config.toml
num_hidden_layers = 8
hidden_size = 384
n_experts = 96
experts_per_token = 4
d_expert = 80
d_shared_expert = 0
hidden_act = "squared_relu"
moe_layers = [0, 1, 2, 3, 4, 5, 6, 7]
router_score = "sigmoid"
normalize_top_k = true
routed_scale = 1.0
balance_loss = 0.00541
balance_bias = false
init_std_router = 0.0171
lr_router = 0.00026
vocab_size = 16384
norm = "rmsnorm"
norm_eps = 1e-06
tie_word_embeddings = false
optimizer = "muon_variant"
learning_rate = 0.00128
beta1 = 0.93
batch_tokens = [32768, 65536, 98304]
max_seq_len = 2048
train_tokens = 245400000
max_steps = 4009
dataset = "wikipedia_en"
Below are experts of layer 5 (counted from 0) of a mixture-of-experts language model. Rows are named router (the router's row for the expert) and show model dimensions 128-191. Each number is 128 + 32 x the weight over its row's rms, rounded and kept within 0 to 255. Numbers have three digits each.
After each expert's rows: "comes before" lists some tokens at least twice as common just after its tokens as in all text. This comes from a sample of Wikipedia text that the model never trained on. Tokens count by the router's weight.

# expert 76
router:078141160149138137113162147159072203110116140136124124115105113158177210138182160083137135128136101112116102133123169116055162137121170123144138168185124153126132069122129127089089142133146096
comes before: " the", " ", " a", " his", " New", " John"

# expert 23
router:136164137095087175127121098119080138129130124106130130062103162091135104111141084110128119123129155118152144143154144153134179136107183102138159149174094151126137107074108080098110179129123120
comes before: ",", "\n", " and", " York", " County", ".\n\n"

# expert 56
router:150204117096113127125153102119141167138176113126152160127117150127129148150171179083111130135120114092176129158095144139082174110105110133143095132143123081153124109098157174145074209104140090
comes before: ")", "-", ")\n", "\n", ",", "–"

# expert 30
router:135181096134114133118155096164117153141147127169180136110160121068120145156156128102133130081133139096106174140157159141081154112113196131148170137092127125094153073085121157166109120077212068
comes before: " in", " of", "\n", "==\n", "|", " =\n\n"

# expert 64
router:135107151172091178047176102112099160116107171134136170078166149084150192120134105115136125181183119095144156126086134138092132090147165121167172117107088091100170087077123183092101188123121110
comes before: " |", " ", " —", "–", " —;", " USA"

# expert 84
router:114167123140112153113130086153095166119117126111130122084134107096150156158148136102113150131073147145109148156174125186106140100159136136129101155101075094142133084097206140136099163095113142
comes before: ".", ",", ";", " |", "0", "5"

# expert 39
router:105119101164057115066143103106111138095136165094134137105141108135195114132141122136124140159118143059137124115141173110100139069119181098152072117141138118167193133077122165159118151096129117
comes before: " ", " —", " —;", " +", " −", " \""

# expert 31
router:159144083105135158086129111082136119090087172131133144135127131084162178133166135175062155182104132096144108117121124085042142066100128123128180102131121147128130055101167160076105128104140044
comes before: " of", " in", " to", ",", " with", "."

# expert 4
router:092146144184083157092115144164087128128152150110116168093104083147128160167191126085112121148092139101171132121137177112059125084156162122123156135100129163085143119103156137147070144110117079
comes before: " the", " a", " his", " to", " her", " him"

# expert 85
router:158134153119107137117120139194137174109126137098139119122095095083165126178171152092083128177154127103120184125160155127118164093177145087228148141119089101127167141071124127158067115131148086
comes before: " |", " |\n", " |\n\n", "%", "0", ")"

# expert 36
router:111140164109080135068181120137106180139137147132134124104102100070183152095240135157167144144130113107119107131147149102102161130107164079180143167143133119116201046125138163100102160199147146
comes before: " and", " ", " which", " but", "00", " a"

# expert 27
router:160135124100107148130153123163111123120124202098161105132100165086130139154150142105148097193124128071133194150118105137136140035094174107169097171172112098100152093059111173113095111097108084
comes before: "–", " |", "0", "1", "2", ";"

# expert 93
router:083146152102148118094163095061062198163092138140091118118117153082113097131172124064094074138137161068079179112087147144090132028130133104185093137108134096186111114146136160150138156074139068
comes before: " ", "%", "1", "2", "8", "9"

# expert 77
router:127119110129104156116142137173077149076189122133124130115150144079172159135207130100085103138125113072187149149086134128044185120138150139139163156115090152152164104098152139131131163139142099
comes before: " to", " in", " by", ".", " as", " and"

# expert 72
router:158125139161093173113107103154097129128121164125164113104132116076104146154156173112118118119103160136180130108096159167071151135196144122115132139132106116149146054082118170156137174036123100
comes before: " the", " and", " a", "ism", " their", " women"

# expert 13
router:112187144152069172090138145109090165138167136169103146109088104126125164132194123109149109165096100097163163103136130134071171129135184119115135116069129158145126088114128118118102139098182098
comes before: " the", " he", ",", " it", " that", " a"

# expert 16
router:145151109087071186101133074151122181143113144120100084118111112126136105122168082140120145103119112133171134151143153113104155124148107118153125142136117121154146115099170121168098141074172099
comes before: "19", "00", "20", "18", "05", "10"

# expert 28
router:117112154128080185074090100132121156095139148130126147110111157095175163139200166096072114167146123069138169102111150123090155100160132114165094145113085110112169075066158160145086178139136077
comes before: " |\n", ",", " be", "12", "10", "11"

# expert 43
router:105156079122138188072108114165137147072098154089155177147072092122126216129161126142122128180151109078162118151093177077125145100108200107180121173157102178119104103058146130115120167111130123
comes before: " The", " \"", " In", " He", " It", " This"

# expert 15
router:157188118123090170109152146144132184125092199112111123152100129134141198122150058132075138143152139076143149113139121121110134136106168162101107112125081201171117099161131207092078147142146085
comes before: " ", "19", " the", " of", "20", " to"

# expert 95
router:112150110142079187088114107135166108092140163102118153132121113105129160186143112097062160148138106107163125125076126083116118077139166132144113137164053136142220123085154159145118122104167120
comes before: " was", "'s", " is", " had", " has", " also"

# expert 48
router:135180100139067123118123135103061157098145162131098106136113096106098145116173100160106109179156086089144202134148181129094116120129165139175169132094135104142123065103142113066158127147137103
comes before: "-", " ", ":", " |", "|", " •"

# expert 7
router:130114161106132162086138095099104166148095180166168127111097181055143138156187142115080132142172150067104203126126131156108107120116137132150160154122109160060175081108120139076138185087100105
comes before: "|", " |\n", "-", "===", "20", "19"

# expert 12
router:126131151113087147069154079100125199137117135114165146134100124061159166132147090111088120190157143119119159167137142156104141092101131118177108178129098125134109106121153122128059164123146124
comes before: " ", "|", " —", " —;", " Total", " −"

# expert 50
router:145164088150086162077083060134101154098131169079082152072086124127118112194154125111150131168101101078109180094112167123101148092196109143192146148078144091152104141068152136126134097168181108
comes before: ":", ";", "\n", " /", " by", "):"

# expert 86
router:115156143157148205082102123163134136110146139166107163121116101135167140116161170128145187145112090096137166131113154117089132135129153151135150162113143121146112045089126133099109099155138136
comes before: "-", ":", "\n", " by", " Born", "="

# expert 42
router:092165137115123107116121118091061185113146144149112108094166123061096119144193164076131089133122133100105198159099177179059153101106176133141123109077060137148119155114099150098149170105113090
comes before: "0", ".", "%", "1", "00", "2"

# expert 0
router:132158121115106186065158155126106186104111131133136112140055144100115114192199114078090133146170113079157202122150137118108144030112192116175148131144108124152136072080164120097098129044102039
comes before: " the", " a", " his", " been", " an", " their"

# expert 51
router:154134183153086188142138093166131204105143118075187141123126164101134150161130100102118104176102096105165137165116119124037182125173144131126107149159105091165124110158183160127094168109127074
comes before: "19", "20", "18", ")", "–", ")\n"

# expert 73
router:105160106143112153108093153142155176088106111099150110133075106102148158120151113159119102196144097055111122179123158104128123106133195100140106121161126151106143113070143083133065181059167151
comes before: " The", "-", "==", " He", " In", "The"

# expert 69
router:140148128142078142050123151146079111158108075079122101086155124105107169141192174077094117143131112069100167113099125110093159140107134143177126184154122119109156070103137164174094188126145096
comes before: "0", "2", "1", "3", "4", "5"

# expert 32
router:108134167114062159088141089111108170115129132151143142128106157107128134167152151156147185180073169094139141144111173104072149144154109120136135194141114134111102077112135209102109168106194066
comes before: "\n", " |", " (", ";", ",", " –"

# expert 46
router:108175155097129120120159127132128149100121176128143144116151143141129136160174098149154117177124143076096169106098170118098141142130160118164136164082090137169106091144124140114111168083168126
comes before: ",", " (", " |", "\n", " =\n\n", " –"

# expert 92
router:158152131127105223133149068109109090109164151110127155136139135112134150100150130119066120216153154065129168146128184142129090094133141124088180136172070119131154093102137142078124154155119147
comes before: "20", "19", " ", "1", "2", "10"

# expert 38
router:163176097108076127116161111180163145100131138111128128103133148088095141156144088098094135119168136130150207146058157082092157124095144096118129219162116151138139087056140135067104119120130034
comes before: " ", " |", ")", " Championships", " m", " Championship"

# expert 94
router:116131141174108111089123143156114109114171127160167076113088131127149145181169066122067090176115159058137151160104185091142157105109184143153120101121105113090158109054130102104104148108137087
comes before: "-", "|", "==", "The", "===", "In"

# expert 78
router:135138174106081158068134116123087161129146159118141148063109144110119150141148150137107085129105127083095145178102107112078170152136154137121159209103143123149143053102185111122118186137175086
comes before: ",", "==\n", ".", " and", ".\n\n", "==\n\n"

# expert 65
router:107146112114111127135167108088075109154187139126151178067171136048115148156150128107086165096126131058109152149131176140077146126135124156184195156137138132136173058067149138093097202105144078
comes before: "19", "20", "1", "|", "18", "2"

# expert 21
router:161149127121098194093152124110112180074139158116158158098110106092135150161133135053078090118081149095089162136178185102090150117162121140118160111145093160102139101054149141144132159129124099
comes before: " and", ",", ".", " in", " of", ".\n\n"

# expert 91
router:158148116132085161081105099138107158112150150131126156079102122120166160178161089083096115150116092104144159106135157080094153141188129110144131130140022120121130071098165150136072164107173098
comes before: " |", ";", "0", ")", "1", " tick"

# expert 25
router:117136152163065113071063129136127131119130128113117158146095097128147119128196132113102099108147115099144184142119196082110141090170110130133132147105075108144183090058157122110086130133176101
comes before: " were", " are", " be", ",", " have", " was"

# expert 40
router:103158169116120132061152124167095154107139138128130131070095166133100110079161105092106126163140122075150181177123122158093149074083117097170140150124086156135155057137121212117072142103109081
comes before: "20", "19", "18", "1", "10", "2"